Experts of a small language model: a sigmoid router.
Below are experts of layer 7 (counted from 0) of a mixture-of-experts language model. Rows are named router (the router's row for the expert), up (a neuron's input weights, with its number), down (a neuron's output weights, with its number) and show model dimensions 0-127. Each number is 128 + 24 x the weight over its row's rms, rounded and kept within 0 to 255. Numbers have three digits each.
After each expert's rows: "comes before" lists some tokens at least twice as common just after its tokens as in all text; "comes after" lists some tokens at least twice as common just before its tokens as in all text. This comes from a sample of Wikipedia text that the model never trained on. Tokens count by the router's weight.

# expert 252
router:156070057138159135127149151115146199140124131111105156138122099164116168131153127139146128127155151126112141123157146150127125138166130104133136149138113098102117127146152155165146159176129118128096179122189135121118096101119114097121127121119117114106103118170165132135127110124135183129086133155163090125131125143108133121126157165110149115139128159114122079166111129145140105126098
up0:144124111073141139079097128147149136141148154145099139117145146147115096072135119141138122113178115138106104093127118151095106159102147112108140155141164206142155140116141124129121121133114104123163133100161158116184175150127109088075123136134160138093157131157157117178166109142122156143087135151124129124119135125107127122131117092138132145144100156131141121142173136101121124113097
down0:133115126152097154140116072150111116109120166128111108118134171144120098113153118148136138106175117106101167098111119129103133135119081157123169159145144144137140128079161182169128151087129120150147078111119153191114175144125142168147121094156119169183118144120139148125130124101133115114125100090127129117114129112138140154109147112137094138144144121123092130154082142134116129096096
comes before: "\n", " ", " 0", " —", " 1", " 2"
comes after: " ", " 0", " —", " 1", ")", "\""

# expert 49
router:134118109134186144130176126114120138150119149083094141134140103182101107126105115136125137129156156119136156094138110121100135171084117131122101129127122095132119128148135157129153140149164155103123187128189068106132167104133110105094133143152126087127089102135164095138132130146134151090122092158125075138142140140136125112163127124109106067140102144135140126158122143102142116105136
up0:177114108107164172151107128121141118100135178131115123082142114128169103094097189102123160091119139094105165150087131144125117164144125145136125129132156164123116144132163160139150113110143089143125125172190115168113158090130098116115130115116078155139113160086099106145110120141099099142121096144095130140124127121113127116136163117131114109115151135141099138140136102131115178104122
down0:094148147172103121108142152100121149106112103116130145105164165111108105158127149145123131124086179134036092165163092141104144122113115123112142076161127110158128128144157164145140123171127118150116126140124170172089125118161141133178107118161103124107142144126131123145121144104137120128156133132139139125144161122144129152160118090108114122120136097157132130148131191162135127141146
comes before: "\n", " The", "-", " ", " He", " In"
comes after: " ", " 0", " JPL", ")", " —", " /"

# expert 188
router:162120067133118135099150107112085156139130166137128142131132122155103171112137129094137093133159171130115151123144121136086090147149100117104129136140060115099073113115129113174106125164133114132118164121111124112095150115116137110103145119129126108116125122133163092132117128114074110168099138172113082162135149158114137135128097095120091120096100101116155138130132164151097122107155
up0:128120178129161149128133115130115129129140141160110094089133106082141153133131164109147102115136129102107162156142117144135092138196120097168111132100089124125087141154147166123138147131139081096129157133150131107136089111128144091077125127088124127119146147126137104125082139098137100183098156114106138127123138158142128141116136113103140065121139108155133097176125140135086118153161
down0:131095162109162093127144168124134140089142121119107111097110127095125121118154132132094126141119086156119133121148137144145121121094117133112094098099167091142145129123155077109126135134120149080129170122117124141158122137106111117123108166139096169156187175131136145114118076118092119100124177110134157161091114129138124120108110124141103115105095088099111117135114114148063139174113
comes before: " |", " /", ";", " m", " km", " JPL"
comes after: " |", ".5", " 5", " 6", ".7", ".6"

# expert 52
router:159098072152165135139142154111111172148137146099118139125131134154111145146135118120146130114153160120132152086137133169099122164114109098103097115139095126155135113115140113142154157152151136119121171152185090116130112108146100100108109135123105104105113116149183099150146152125126165103114103164139055135123167118128128123170160120092088119110105164160138104149136111134152106103113
up1:186115150136120161175147142132133147146141119126105122128096136095160106106139114113153116146169119146154147129134123144154134165130127108092073096134107131143141161161151137084159107151107168129156097128177144130153124143108110085109084122146109061090103153157132105148158112120164115095127146156139146140155136097136122157147110096132126132120108161133162097168127111124152103120158
down1:143130108099123097164116114089135135139104099132083154152123155106144123153115166148118126142125148117123141097139153157174121140102134118158131110130167154093152121119088139167126107126159163115102136127126127158131157167100139153182156121131135150112157155114110114110141112100069142122120110107198113126168125148167104175110075149073124109127122154118144109140104100129124113117099
comes before: "\n", " ", " 0", " —", " 1", " 3"
comes after: " ", " 0", " 1", " —", " 2", " JPL"

# expert 69
router:134120094126146115141153123118110163155105179125087163128109136157096139082134111085097107093157180136124120131140121121079129137133147124119112135138104130158088103125114166188120113140122100127137158136132126123087096127066121122116165121131154098146121107135140093153110147142099123162133144145127099132163165182146108121118115143123124094116097116125112131183130125138061135153137
up0:135120148124155125135157139112128125112097164130089106150125142169102094131120103120111093125141173157129107096117131102119106140153129177156121158107125106134107075146161130157110112116108116157117145115149123144159123080119158128136142119138174094147147145117110082174115179130166137141162134179123127129154116122104145134125100174105148131109086094084138147139184151143150131106093
down0:135130138131108121124121130096113130148156188081122145103125113147145142173141126127116106175125107129138133101137146140148125142090148159111165133115104161133155095067133165136110122150165064134088125153151097122145094124136083149153140128138180123129096153118147123152105102107132157097148138135115130153145130139094107105110135159165109205139106118129141135087103099112107128119148
comes before: " |", " m", "′", ";", "1", "9"
comes after: " |", "|", " 5", "°", "9", " 6"

# expert 133
router:143081094129154129153138114124090153140148165148115172145130116144107141114123125079147100096127165119133105123144105148085140116158139117105101179179078117102096089111124140175114131166121079083132170155133135143109108089106114116099153122141126087126133103152148109117121146150113130170123161130097098147138167135155100130141124114133095092100116128138158110120131157161124135118151
up0:166123132152109084125110148150116142148174169160178144109134153129154144095126166157161124125128124163118134085136105130097151135131159134123157103085119133098127082104166175130118149111156115077123132152169171153127140121081114127147107161147147112109102142113111139134110105146130086145138144106113125172125120129129117112130153081117167091115158151160185132153127137129142149134138
down0:150144091141172121110158128134178200169175124158150128123107122117103102120136101134147128152104098113110125104147163143117154151133154157144100132141092104147104124129172114153163155145158096124136162168128152129111113107146131116090104112122158115127143114129124117131139160101111062143115112107102131134162144133140117102119129173149163147078136141132160137152154134107080147123164
comes before: " |", "°N", "°W", "2", "1", "9"
comes after: " |", " /", "9", "1", "2", "8"